From a checkpoint of a small mixture-of-experts model trained on Wikipedia.
Size: 11 layers, width 192, vocabulary 8192, 27.2M parameters.
Experts: 64 SwiGLU neurons an expert, 4 picks a token, a softmax router.
Below are experts of layer 7 (counted from 0) of a mixture-of-experts language model. Rows are named router (the router's row for the expert), gate (a neuron's input weights, with its number), up (a neuron's input weights, with its number), down (a neuron's output weights, with its number) and show model dimensions 128-191. Each number is 128 + 24 x the weight over its row's rms, rounded and kept within 0 to 255. Numbers have three digits each.
After each expert's rows: "mostly gets" lists some tokens that are sent to it at least half of the time; "comes before" lists some tokens at least twice as common just after its tokens as in all text. This comes from a sample of Wikipedia text that the model never trained on. Tokens count by the router's weight.

# expert 57
router:142103121122144113118141105157102109170127105120116128091107120144128150078135088115150138123140128108125205133125122109121086108124133079150121118135128106131127131146090086135096104126091130
gate5:093100143086143145111141110124106123112123132111109113165108099124091133099153117130126125113097145121119183161129160137138157100136091140088081104109103130129134132126116157124121114090111101
up5:100119144123129143127077144140111139117115134140095141143114095116114147086126114115110094080120149175165186145144151150114134096157162159088110094070123104142133113120110108106117100128144127
down5:113112123126123134175116127136151142119168112127121108173126117143132102123126124107148114119160100122090153119137167139129128093111130118102090126154128111160117135138088098141111133103125129
gate6:167151095133136113117093094118114095132119133082131124097122111086134091113101132109165137155136175107103160124124143152120104110131115118172133131135107172121072152130111125121164139113161079
up6:153156158107078117150130127101160091163120137125123132139127081125121132148138136128098109100099102102118085150124143100144094082113131097142122094165119138136135123155166142113128070158147189
down6:094134132178119140142124156092139142130106120153138142124116068154124133146136172078141137144127145182138171089142117137106120096092096115116107119145149152095133134124154113135155160166129164
mostly gets: "|---|---|---|---|", "|---|---|---|---", "|---|---|---|---|---|---|", " mi", "|---|---|---|---|---|", "|---|---|---|"
comes before: " |", "\n", "|", "|---|---|---|---|", ")", "|---|---|---|---|---|"

# expert 0
router:148153068123142114134154104123118126152133090068147079140153094130086142112093116099159127118116118093146108132154159111115127095120136141149132102135135130160114123113146139112127111155124148
gate5:133113147148108171111131101100176131135144084123115112128123103121107124108124093102151121132139119134152130091161169188118129119121135092116135172130098118128119132115129118107082112125157126
up5:122118147146147156134130126107184104114145085109089132103118124151117166099109110128152135120134126122141121093167146184146126143105130092115097155136103108158141154085147115115100123126120136
down5:135140140137121141081147091081120166128152165072127132158105147101129117131151121060149135120121122130143139094131137156141157133167157168165138163122164096100106114141178122139113133155124106
gate6:069063108121150126135154103149130156122131125127099129117093115115086156098166157069122148114154134109119111163174121099096109136134175137145127120135120153102107148116122142118092141098128103
up6:152109150160127110122116130137140155126130088167150169146173101140162174091150140167121122125098116134120150126146093114109140137103108104144133089119112088117141124111089155144093120108141169
down6:127154166106119131121169154161114128142100143115147137131141146149154129194088096157113204111161124155109116136116131136120138115122139118131111139115142124138147151171119128124138132116129161
mostly gets: "7", "8", " century", "4", "6", "5"
comes before: "0", "5", "4", "6", "3", "7"

# expert 51
router:104122119128121105159093140103130138119169080150105049139101160098145167146124121122148125125127165148129107129094136160163127119107158130186152132145135130089118179093127134105152115086129098
gate5:118142142142102136152120072107075145123108128146138120177102157141149108104139142205106136176132130115126149177140095116166125102087129125116144121160115123129142085120126133119141171106170161
up5:166115158082072167116106139092104141094130130151114127133089144111151145144117104137156122143140138132150130129107095122126141163100126125169133133120107152144090148105163123182126153117113166
down5:127118116111126118106110084123141091118121114157142105133157094121177108117105141099117112130132134111154144140112087174163151137145153129097142126134154138127125158141156172102119153165126090
gate6:115148153147111170128089102135123126098110107142134157104137129138139144104131138143102150092138117143076106148153147156126117123118121125105110166147112115124112157145162116103098137102144140
up6:079153168135137118122104130100129093096140142107127153058170136107142121138128145110100127115110099168078119146154130148112095139106135128113115163125135139081096087131147138124118132143135137
down6:108150147132129062179107118147121161104116109143152160117138095113102148137131105106115122150125156142136137146136122133102129096144139097125147132133149092151123141065162136140091133107106111
mostly gets: " Apps", " pro", " Goals", " king", " footballer", " player"
comes before: " |", "–", ";", "9", " (", "8"

# expert 52
router:153106131160153164118111119109094111117121121086136151155129087176127145106166147099124124152123116136101152094106102149112120138131135122130144159116113142116139116126113083156124165114075090
gate0:104115104158118080145146113110078104145128064093148117137162098131124156131134159159137132143135095101155142150134145140133142181123150119126142142156150122150138182139089132138116099114141141
up0:149126126108134083143132163107120071103117078129129093135157095100121095134125145163104106142133089129088142123134107152103065129163153138151141162133127130110100154127103138148141130152105133
down0:134175120126122096112080164110135101127133120114127146124147182113131158158096112148104088172077087099146157118131138144129156099101121131146103162164086144189114151161147119137101112136122107
gate1:097095120090157151094116083114128099115150100107092141110125114150178122111129129129107124145130124162146150152116167120136098108115115154133149135066156143090135146111193107175120127120143123
up1:124151115137117110175166139172095118106108132123165130128127165126071152153131093127136147083122102110108123116137094135120145142110120118114114115176096106139121114165120135105095130137104143
down1:134157159149092105135145137115147098158125106125126103142132123124138106154179133138105129096137092158155084194166111148134103127107127157125149091094112111127096132145100103106106163113167157
mostly gets: " in", "In", " at", " within", " In", " near"
comes before: " the", " ", " United", " a", " New", " B"

# expert 45
router:138152133103141116127130156129141107141160129152108137103174111145113133109153170099077155133133160100112140118161143170132118141131126115160124107159103146105130149184115124116144160125096128
gate0:110132187192079114156126123100094154130145114174088111129181083127140146162116155114136154108107116152103162147122162143178149121150142066141122114105126149124106153132123138112114148112154122
up0:126143121132117092113151150095113099133145134154107108154141095162100153130120142119120126128112155096087177166098128139128133089155124093096180104116162085154131129120143133098148105138132110
down0:116102107164111140118137113129126152135118095088141159111149122150082116101113124106109148160146139103157129040114111101114119152142079137119121138138129153080116140127092139100161151141075109
gate1:139115141133163107134117145130142145137158140168117111138119172141141095118114127111121088131112144133176122148117112100118119155116122122124121106099110124137102130173153114108144147174104120
up1:120117099105136134084126121132151150127128088094151149121133136155127140135109161125158148138113166120101121159120174146121109121147126136154151145164134139102133150147145155116138081089138149
down1:139135123148133105133147166109136177134124136093139122117136168147132120141122181143077144138112096130108102153176161099135129150142141156150153130171108149138125123107138165138111164100175129
mostly gets: " |", "',", "|---|---|---|", " Died", "----", "|---|---|---|---|"
comes before: " ", "\n", " —", " +", " .", " A"

# expert 48
router:105125136124124128090111108135105126129117143095139126177133105124076103149114143135152146166154165096148133093122168139163157143141146087101131135130143128123156107148097092167133155114112091
gate0:073130130116136139108130169130099089122132124178105086151130125158174115108165105093169124116105139115138135099124152142135119166124142121130155122110121182163126175092111161103143148126089124
up0:114144167131105108125146160170087102124117124176123085126146151162137106139149109100168161091129151112149136107108121109115132130089148095134101147153140127160069140101112165141145108116150132
down0:110126101136170142148100103117148135116136149121125199131138140123123159150142132119088130128124124139093119163145133103109126107173117147126136119114162132104118112131154116135129130147041131
gate1:137146142116121149083134122129120158112142105145144115095100114168101112138090120133116119114109124099175140123140124123081143156134139131134125121153168146159129151092165125141131143142105136
up1:131182153105139131126124107141159116150087154143124122149156124158172115150120164127103090160162117138105149097167094087126130157121103087120118141077136131099118120194139121129199116156139140
down1:120121111103137099110108120119147139133126171104108103169131113096108105107129182066119112147152148123139140117110141153149115116128106167141065129155115134189141158150072107085112154133197174
mostly gets: " to", " during", " after", " about", " under", " between"
comes before: " the", " a", " his", " be", " their", " her"

# expert 38
router:134129113119079140127134178126114131069124100083139142126101112131118104159125135144146148148162160118135109155081133134130110159141121093115155106117110147128169118139132135060112148159130111
gate5:142120109112126108133109160108116140103127128096137151161160146105143147106113153139121127140113126160174103134112178125155134172140101130166136143119141162155121152128152140136112153147095135
up5:132110121091119080137161101181158138158121122121116118117110100178103125140137125131092138152140090117096154176120088123136102115088145128078147150190116095108141146141123111131175126157146121
down5:163125142158135208120133132151123138083112092108126141144097135145127092125106128098109092114135123155086092128134114125150149122122134118161144120136133129134135097163126162097105125145071115
gate6:087114139137095161155074108105125162071119125135132135097135124127138153131146140120127115150123152122137160156167123086163082130092122114108127146116090132152107128129135132129156134133121126
up6:101085124116067137164049122138111151098145151126104110125092099156119116102117164127101105136110148130133136154114151128131114111102145097125159121138116111143119128126125151143139106137120138
down6:089059122175110158122087109118129124097143145091118177145138151110170088130110118113130094113090129109135118149144132109137125105104154103121119169133075118163105097140128128117161134177132079
mostly gets: " north", " south", " sl", " east", " River", " west"
comes before: " of", ".", ",", " and", " in", " to"

# expert 55
router:137128142107123127118155135170134070164099139132108161154097160148155145152145132149099123095131106103132138118110081090140073095110117098129166099123160133120120139094124113131118072106125161
gate0:144096129109144119135105099090148122134111134102146140104108139126160103149125101119086126173106157130123144143112161127133120131125121101139176099119143147148162168166069125084076152171098162
up0:136136105128106157124117104120094108104145121133094127163189155151181149118124165102123128123126150150131108153104124132131086094138134175137125134176125169183132126119137142100158126140136141
down0:131159103152093113106134130127130126108114112145142107086142087101121135136094067141140107131117145148155123127110113147129135137150151146090106154129102147109113125154139112137151111115115096
gate1:146122161130109143136153103108129123145104118120121115127140128085099130171106084124135130122161110115164152103141072108107092139151094140114111127089156082143149113129122178143126155113117165
up1:142113141142085131109120099156140142114143125131170137061099134106128111162170179121114095125169123166149191136129132182105130102112167179094097128129165128098115177126118106124133143155136168
down1:099169142169155105156160129133110097117139140145141161154159156090176128103166138146107114156161114149134124114130172119149139102136166099083163124123134126149116146119131127191123136100122137
mostly gets: "|", " Genus", " Released", " Clade", " Born", " Title"
comes before: "-", ":", " ", "|", " \"", "="

# expert 50
router:124100106101186118099138125182111087117152135129124122090088094158134138153171140086113120111146116122122156136088163134160119161129122124157126121151093125095120083095126140117138100091125149
gate0:174118152133111113101122138154154153110102172139105101149144098142186175157134127149119103171130119132094110168161121072136117162137098057139121102116106106126133121152123077128171128116090129
up0:118141139151167114098063150139130143133087160136129100145125079134156189160119137141116125151125138141104104164119087089126144160117135065134121082109119133153139130179109123132168135110079126
down0:086110126148160149116135135140153088155155131136090135107137111107132123148171091139140123118180116129150139162152112116195134147114108103114126130102120123146114103140073111107148154148130080
gate1:105092128097162128135132137104113131132106152120126131102096077137132114207177103099131116121139101155126167121111143114155133132135118120138141084085122066133134131158128122102129160155172082
up1:100103140098141126119128131103096124156090141080146131126098102123103099161151129109083145123135101122125167110132132141132135107170119086131096102050119072136071151124133117116127139140146098
down1:103125147132140103127131125170126119113131114145100130139131088133129158134173099109149143107116103133098140089188115131102129118114144100099154141127131144065125076072130083178100142085098144
mostly gets: "\n", "----", " ===", ")===", " –;", " ===="
comes before: "|", "-", "\n", "==", "The", "==="

# expert 37
router:120104141098144128171139141126117145097128138110170133135139144131125073162147126152127144133123125157166098155095191156126103164077123104119099124149101145158100128135122125128121147123183138
gate0:112132197132163154157108109126120113169127130137187135122164119135121128139132085133103128093132154094150109163038130118115074099150129122144080093109146129126113135124122111122086166133138137
up0:108142092153144099066087097146172136119118122112106122145123095179122153119137105088098082103152106091119107113121141165126132125108126135153135113120123130070131115145083064119129151123119162
down0:137131130137099120166090149140141155139091125130159126091092140143119123127126116152137155138118134139157189188116106129098143114148098142094049135153152146181118121134148160118130157131162171
gate1:107155113137141123124136192177102148111114117154102104095118121124141085110124157123140127161117154117088116103098124154096111129125099140134118123157124126146133145146098107097140112169093076
up1:125141183101109102108065124114096138127106135173146098136117195158110110136111149132107112156127149107115133149109154107156088116116106112103152173142128108137161099121131121107088138128163158
down1:120117149163121142132128161139121102117175164115126181090156142155154122131117113164133121147112118116122140149113155140152085115132168070147132154115111147197108147125111151124093141129060136
mostly gets: " have", " has", " had", " known", " used", " became"
comes before: " to", " the", " in", " a", " by", " as"

# expert 9
router:154134127167148151084133132124137097153097147130143152146105113103106129140135155150117126123148147122135126112107092137157110101107116105108089125119139118133148134100159089112101157099103114
gate5:151096165126137089140114148116113130149105153120113120120100144111129135137108130164115125141114096122122130139151107142113123132116172116148109132124125121125144159147115113154113130105136180
up5:172114145124145070131149120094111104133123136118154100133106133126086129152124109148109138153077110135123170081101093161135148117110144112111134130123156125125123169150124094195108122132151185
down5:115145220163155118136096142125138107122119111091117126128148161110095138124102144113146122137113113100135125140169098110143101131134116128125138116144133164112160118125115113079131131102105147
gate6:118128136089120149165136105140126097146161113115161124176141107136110117129091094130137129119136102123104100109123099123145116161117132140129131156120133088134155108160125184148087136180131159
up6:134131107156168132102090137078143151124114167134109110085124178105133130129159161139121135120133155125170191149135114124094128127139120127135147141123170124123072152098125111141148107092126086
down6:132124132104139123149088093126111133117153101100151125118139080134167108110134149160159161100142120101133151113123119091107093110123113131176139110074140142120117118128155147076114150133158130
mostly gets: ":", ");", "',", "):", "\";", " ;"
comes before: " ", "\n", " \"", " The", " and", " A"

# expert 13
router:146109103132102124128127077140114167166148133107204102124130127144103154141111131130149158108116160158121166135148112111128112129146152126115103104154140130123118117112144088158145126153093136
gate5:108163125133135168130164179169089098127079107074109150107129089106108148099118068116170135153114135107083160106126112146155126136140134132125114119134102109147150123149145119131123190154078131
up5:128102146118142096117131092100176156120198149150119079148095158136151118163123152139089151094133082140156105130147135084095120126129125093114163111105126137124122113122133143130122113063150133
down5:102149134080115099112158146149132067108146144136078133150115133156154111114099118129134102171114117102151150139149107129130114183108115172137137135139121130097165133127067097167124128113139099
gate6:107176117162134106093160107151123141086115145135109119129093148135130137160111083120160117134137194081104133094107160135166137153108146126165121157136123156129107129117115188106141158130107164
up6:121105144146164134119133144078111134117120114158142106104173124113086136132151151149072172122120127140103103134099097093106124128127079101103185100116128114164098142156108074162117071136143110
down6:131102116083106147121117164096172171129144110149143146171156105176120141118134121124095122105141157102123153173141155105163134109145111115167124132130121140124129111140152119136135109129092110
mostly gets: " million", " billion", " Votes", " five", "7", " six"
comes before: "0", " |", ",", ".", "5", "–"

# expert 35
router:140139104156119118131145179110099177090166106095131155130122115157127132102151172131122149129112139184157147135104138139146115157133089156130156101169134163102163155125127158131130109120154094
gate5:148093117141138132097115112118110141115108122135105088157175084174092120105119161102102156138117081143195137148124137135100131161104149117124126137137099126127149154137122097102085119151113112
up5:128121138154139156150098150107157151140088121118125159118131117113095168141127157129131145127123128147130133146144131151104123140121128064129128092152140137127151138138122105115116125129122107
down5:109162121105119090135149129116101129098120111113142152078121141136143106133120102100158137123159140100125131133159103146116141114101113138142127140143140116094158120124108106098173097124159141
gate6:164142143109117103125139151143143121180114091112154170143172108132119138113110141117095117138130158117170135174097119144162128111118127156107170115144131159124108132104136114090165164143152143
up6:098079118148124156080132114128087121132124158115130101150103138125149118115146135113147113124141117106109162083125120091102125115141130072116067131094104080128152096147136111124110136135122117
down6:121105151105113136098125144114127117138147141081128118134062138121157101082137118124114148128151129099121169151141055130111121094149101093163121123109129126141106117142120158144163144122146156
mostly gets: " County", " Town", " Records", " City", " Creek", " Airport"
comes before: " |", ",", ")", " (", " /", ";"

# expert 34
router:101147169124149166130128131129116093144108084145121175086111109181085151089168098088100112128118150131131121161113087116143122126132122141079153135138174130143108120152141148130090139116116105
gate0:139118104146116152132124136091095088142094110098087169123175098134157138136147080109145145181102135153134118118156130108113138093106137105135146128138161151144107137115109110108144178131145081
up0:163102118147121075127110119093131155110165140146131104107108129125119094106143087118124118107113126108073126158135144141116084127130087134176123115205114136120109111111144144103148026123113160
down0:160140117135114176110130135115206141136158138110125135087160134086142114157165081109137139103102114138110162141162171158098121152144132111112094136138152103141152132154159098134146165175149088
gate1:144120135148130153128132139153120133119134132104141117143149141157168155144126175108114124127146124139123107147147151117137102169149108106121160074138098113141129131148152097115097138144134121
up1:129155149156146131121128117144102101119145140121137126125118099145118138134124135151110091135133162137164110133170115151167140130144109163084132115159131115120184134162122124154133068108134152
down1:120136161121123155122147123122115120153115137127106144160112160129126078107097119128106166124123150144195130131049155134126132145163147137153144089112140128156117146150101125134132143125115105
mostly gets: " Location", " Candidate", " Website", "|---|---|---|", " Label", " Genus"
comes before: ":", "\n", "-", " Animalia", " classification", ")"

# expert 59
router:127179112063135093147126126156111111135163124087100129126120169104138165133106094093143137109108113119125131115122129111110119109107132072160154123115157098091097147116089119117139164115102153
gate5:148160141138112124158123077132129164155148121156098094174158127143145170164070121161120144124128102107139166155085066111164113103121111136091110144128129125114109120118138083133130195127161129
up5:149147142111112133167140138119156140081133140132139102134157123141152168135120111163140110110153097100153154148091108137142169156147147129099120128137131091126114154138109104143098132118124084
down5:125182117088120087040122155116121095131124107147126106134106149096125110122122114119126123163103111157100105095123130091126099098134137130138112119134115138162113148129130134122112106110149151
gate6:122200107142090194128128170127112125105116123093100123150132122133181079098138128126184101128100104111112160187137175115101131105125145069125132134096096162105139100124147150102180108154140135
up6:122114129157170107132128104129161099149103146146148137131097146137099181125111123103071136154147144117156106094138084118121089151145121139139137109188140116168106115107124146136081096149134117
down6:179166142099141109089148117131158129139118106163120105114139084117103134117095090121102107134152135115145127098139134101147141143171092149166096165137160109134106120120150112117078110087107138
mostly gets: " All", " Val", " FW", " Candidate", " Championships", " Women"
comes before: " |", ";", ":", "'", "===", " Team"

# expert 5
router:135164119126112147072168158147091119167091162116118118102093107168126152165153133127140125097091116110129143133110115121145093124119107116144091109115123150114124161122108127128123147120126104
gate0:167146149113125142135111096138171121082129108163104127149092155134129172122141104112124136148134167110131108088151128107190152082156081107154114130107150093124162161124136090135144120147156101
up0:166115167156176137119161104138101156121091123105084089079112128147119123097170128119085120107098172135116150157125128122105114110090130145142145105112142133121165156166072119102134104160153132
down0:118113090144144088145158132126114107063122156131097164124129153127141095105145103142124138111099120113126060106140114162136111108152110156105098089138131134097129118146148118158116087094099144
gate1:121170133103108136164099115099095154130131173156119127125135116138141123132148127168150092118112063143121092153158106138101086120159158116152169150089137137154120117103127097093147109136122129
up1:114146153100081114152134117098090137161140121142101141111098138123139119128167144132119112130124100142146130154138125146119098144157133119186159158072125157149133132094149091100136140128136108
down1:151080127135160157160127119137118125151178098127113152119122096138087099145087139141128139121140141137193114151132095101130112149130160159139178119154111142135136126133115132115105134101130125
mostly gets: ")", ");", "}", "|---|---|---|---|", " —;", "\""
comes before: " ", "\n", " |", " (", ")", " —"

# expert 20
router:118147165165092126118141145151135131125157137141141144112151100091110093133149135076113132086155168134158141150101103079144146147147127120127142121110153126138111068157126110111138075102134125
gate0:142151111094119093139092110168140195118164113138123137158098077149132117075145133131158159157127115098117178176100113149151141065122091103143161081111139085153130146113143126072155091128130116
up0:127166128090125132149104126169115161101189130110141151145131098130135134115152105098123127169094145099122141165116107144128156100109099111155167089129106119148132143153153129066185111141117123
down0:141114088140133132157132134101131161103141111099150151101156124141101124104087137096116147134145153146096139130149101098099116157144137153090147119117188108113080138117112120109179116123106155
gate1:153147120094133155161115166144087163131113177150119147125110115093134140092122114158139127137126105125173128129122152136122132144103141110117119135142156097123157149157127137125100135156123174
up1:101121184110127094132174127096147097102155124084144163114138120119120134136128107102139135144112126149149095118125101083101088108159093111104193117096127127076116158098129132135136132117176107
down1:134141131092122112068144123143158129116154136119090174151113143150117113145097124109112119093137130153128126101062107101152110106110115142096146149134125158117115153109142106110103160107134144
mostly gets: "\".", ".\"", " According", " example", ").", "According"
comes before: "\n", " The", "==", "|", " In", "The"

# expert 60
router:127141102165162096092062146119105092111136150100177163115126137117165112152141134133098094122108095111124108129141148097126152148133090134184119094138109152112143115137152113169152085121120149
gate0:095134140136125163131151114121144077117139123154096158121121133159130167152147130128103108125168154152102139108153125122100116152114123098113139115120109122054139168114118136143109097133173136
up0:193106135134167138103111142129088111132083156167138114137141092092139116056136086139117135095101144140132108147125143138120152139118119140124113101083132101178151129070132105144157161113102111
down0:163108150134165123156120112153090190120118144159139109140086144117101130111178148164125130120113120084192074094196141127111109177149119139126137139121155145096102129172095133066145157131144126
gate1:135134107163131129144065123078127182131127160118104175129110124130123150072151127140113160159113119114115107191124142153135157131101140099118125118140115117124132104105069181172156129121156131
up1:109155145104111127105171136152110102117067146140143120149094186120126129135106149153162103124156089143105122102099133127110142121128134107127146137089099138150107145123130129132151135124122095
down1:115134173147166074137108160149158202126120146145108135088085174137088082085127123107149142156108113109125100165119142142107072162146094142088105108136128132114140109129107095134086131118134141
mostly gets: " \"", " It", " they", " '", " who", "\"."
comes before: "\n", "s", " The", " He", " In", " It"

# expert 43
router:131179139145138112077141181118137110178136148152091155116143111122097111140120144129122140101087159074142129136130154098125101125086130124165156103087123153108151120160121116152123143104117136
gate5:101136153121156134164104175112105129163108163129098092154123123142095107114149099111088132116152133130180134176129117111111097092114127150176146119159117116151131122134144091138104137148183096
up5:110121138110169106135100176103127125156099138149132075124104174146137155107151114123145140153128097119134132122166167154104096161125118162181147127143113151119133136168124144125092116184158128
down5:129110127156115138135140100103130125104140152102068112154126129120118146101154154100162128139080149111185132125131131183120122154127130113108145101151154138161117149114115142178093120125138140
gate6:119150138145111133123120110134155141123148100090163130104108152166142101144147125118150125129131161107131130122138139132126067112152156118073114157110159143128156139132170107125095121096122108
up6:141128109127116105141136124126148119118086145132099169182166104123105102106105124174145136110158143118128188126114117152128132108103099115149120087099080106095106129149121143120161135159141129
down6:075100143130158094181145120111151147117117128107134112127155105119176099121106140116104150126122135133140156152086112154128116154169153121102080132151136140104137145099142119150114179085092105
mostly gets: " —;", " |", ")\"", ")", "\";", ".)"
comes before: " ", "\n", " —", " +", " —;", " −"

# expert 25
router:150098120116131154077166112144131099084102124118172173075112138147119169092153123102146149133114095119140115100096094144112111152146103120152119160125138132156152125122168110192074113094141131
gate0:115140157115142117121151133124193101109160169125153145138122122131128110114132149163101132150125153121150108168126122161111180128110091138123102135097121144180084160110113116144154140135108116
up0:140139093127108118131125130138084131141097104131123105162136137122085138161088105138148103127152138129137141109169138100106129149162140131147151093116169116130176126110125137116143122135118144
down0:099122162132127102140146132145128185177127111095158118129147143113129069160092092114117107152132157146130139137182154149099144127122128149142123171101107132131140151119137140145181151094094117
gate1:086178144156122131147114161126109092097115142139138153124152141079147126169124127172090137127157047106137131127135133121133140119145143123122116159116151146086093113113135105129141117132131113
up1:098102112142158137125141147114161135130150128106104112118120102124139127146103123165158127123101195114132122102141144096092140131167158163123138095116139137173174133129080152136136096122173169
down1:144130108120146143113145098095086138106107126136105106118130132175119106105127109138140137152140133144112115159131130136135140105137180138160088142119141127138122154105137149139128117159107104
mostly gets: " ==", " information", " social", " Education", " education", " invest"
comes before: "-", "\n", "|", "==", " and", "="

# expert 30
router:089170097139154111102143122108133126086167115154104155102114133124133165159132127133162162126120143128152121130111157133141092133109134140112128108137130117109154136145145125141151183104150107
gate0:155113136146087102098104178106118140116100119163111148131105143136162133091127115156121119163117113136107125144094113114101160116146111158153147135116084075139121136135120116128154141091109126
up0:115160116121180178193153110137111108138137128143172146129139120142100113190120139088135151115096132118149119108186126154174162136098176103083101111100137155090127124125132115100118123168126126
down0:131142100152132116116143131128133136157101156119119141115140125110127095137169151142126170095093123081135162164124094135143157105117082129130127096142147133143124138173117103148090113085131148
gate1:126165108122094149153112108135126102132093138111116147168095120115115085159136144122135132111125128110078143109150147142134182131143168158139133115119127152144159103140139149134130143114126138
up1:096130091111120137182117118138105125126124103145143152154146123105153093151111154131162131108098091127097139096102151151106182139157147143124160105088146174136140151194131122137112150099139150
down1:168077111124123078119126177142180101153148151142122106114159104138126155139163114121122134120160159105164098128173095121162109090126153130083071120149151104100138084130112122135146154106132188
mostly gets: " where", " when", " until", " before", " After", " while"
comes before: ",", " he", " |", " the", " it", " they"

# expert 31
router:125135154083137159103130114104124142171136177116146111098112106089128121136120152121143127108159120107118143107136172119123110145124126160105126126127110120133149168161135085135163115134104163
gate0:144109075125132101123158147123125150165145115135099114103122085096170134145145160126161143141118142130143186122092139170137116126112145134126110133094132080196144118160112108115087129113103115
up0:143187164102091119137124133076098059087111125126112151105114146146084132157133124091127137139116104135119100128148110116133113111141099109136131116153132164094129117114150115125135115126177074
down0:115137134084124136138161123151134101159132122101122164077108108136138156111147088138127117125120102122147161184152133094112154088136136137134130120094142129128133131126060117116111122100104128
gate1:097129149103117137111089153097110120121120092095116145149172101179126118135157126109130130120162123089105149137156105113166168092171136103146159082141102122147107152127113121130122153119116110
up1:120142109111124116126141171132090175098138116108112121148131089118142122118174103131156141096169130048149144146188110102169168175146136131127139127124110129130131130150133102152118161147128109
down1:120144133145180119084090142120155122143143118148168142133069134132149114173151118119132148134133140121142120220101153079085101120120126128148093151095122169122154109120127102121101134110143107
mostly gets: " \"", " (", " $", "′", "(", " '"
comes before: "1", "2", "S", "N", "M", "The"

# expert 6
router:128116153111117142153111167126127166111134107154166122132135127124129131116141084142152130109120087153168103153113161116140128177101157130117074111142144143191126139141136174100104177146171111
gate0:140132131145107118140145134170133112127124149139117064110163104145122142151183132129107122087132123115168129161135141126181112139127116147147118138171118165152126119123120111104128147160145118
up0:141136133127139121082165149112107138122131135148143150148136147100106087084096133113161116185120097129107118089146103131135158107077127073113119130100133152086164153110129134094129135137124167
down0:171104152147150137139124154110126124119116108112178138108088091075112092126114132114123108143079157113143162125111140119142168138100143062173136161125125106173154080128110122104116152144097139
gate1:117154149077151153096131091085121142134155096121110136119115153125143123136154162116175088168120134126091104131126057155086136143151139160145112116138195109170184093109137151158163127153132086
up1:103139185100146129088141109104137131108164103156114152105123109084109126119148115108142148154091092126123103142113062096085164129120147118147140151139139118154169138148103190113163103134178123
down1:119168137126155150110091090077115142136129142137143118115089150152135107150096151107123157118119139123126124077094155110160095201107156112150150141113135184141141181123116149118116138155175124
mostly gets: " used", " located", " moved", " due", " known", " worked"
comes before: " to", " of", "ed", " in", " by", "ing"

# expert 11
router:126128152170105150114138138090103098104148100106111117143143136146113136139083084119118122150146112106104104130092136125132189170140137119109130144127132132122143135147105099174092138102132139
gate0:125134113123128129129113127120094130144082153139106156151147117150102149147104094093118072132117119115137123080125126112135178144118175092139136088195115150138149170139133129158153118137109118
up0:114113124111097139145119121148150131127094117144134126114145122155092117095140123121140101151096151115128162096138140120163202134129159126121080107140085157133164152173168122089153134135102096
down0:133091135091175151121174147054110124115171118147130126127111107152088141131148145162120167105144104138121150082151141119123121140108147084143162149074118096094136136144097127155140143121133156
gate1:098161112152122119135087151144137140098158132141118107110170086113162102105095114161119121187141109168121121160128111121150144099109128118114106143140125163143137137130110142142120122100126098
up1:161124151082143126119183135114131122149108134129133120130143126142120107151133110089112114058128103139154140095132136136135121104096138136140149110105112121116127107153130151104114168138137150
down1:112151160114174125142107125098131112135115131084139123088113137172136104115106124135093149099128108082118089158081126173146118141149181142153149099143118123104099141141126181123100158128086143
mostly gets: " in", " In", "In", " during", "On", " within"
comes before: " the", " ", " a", " his", " an", " this"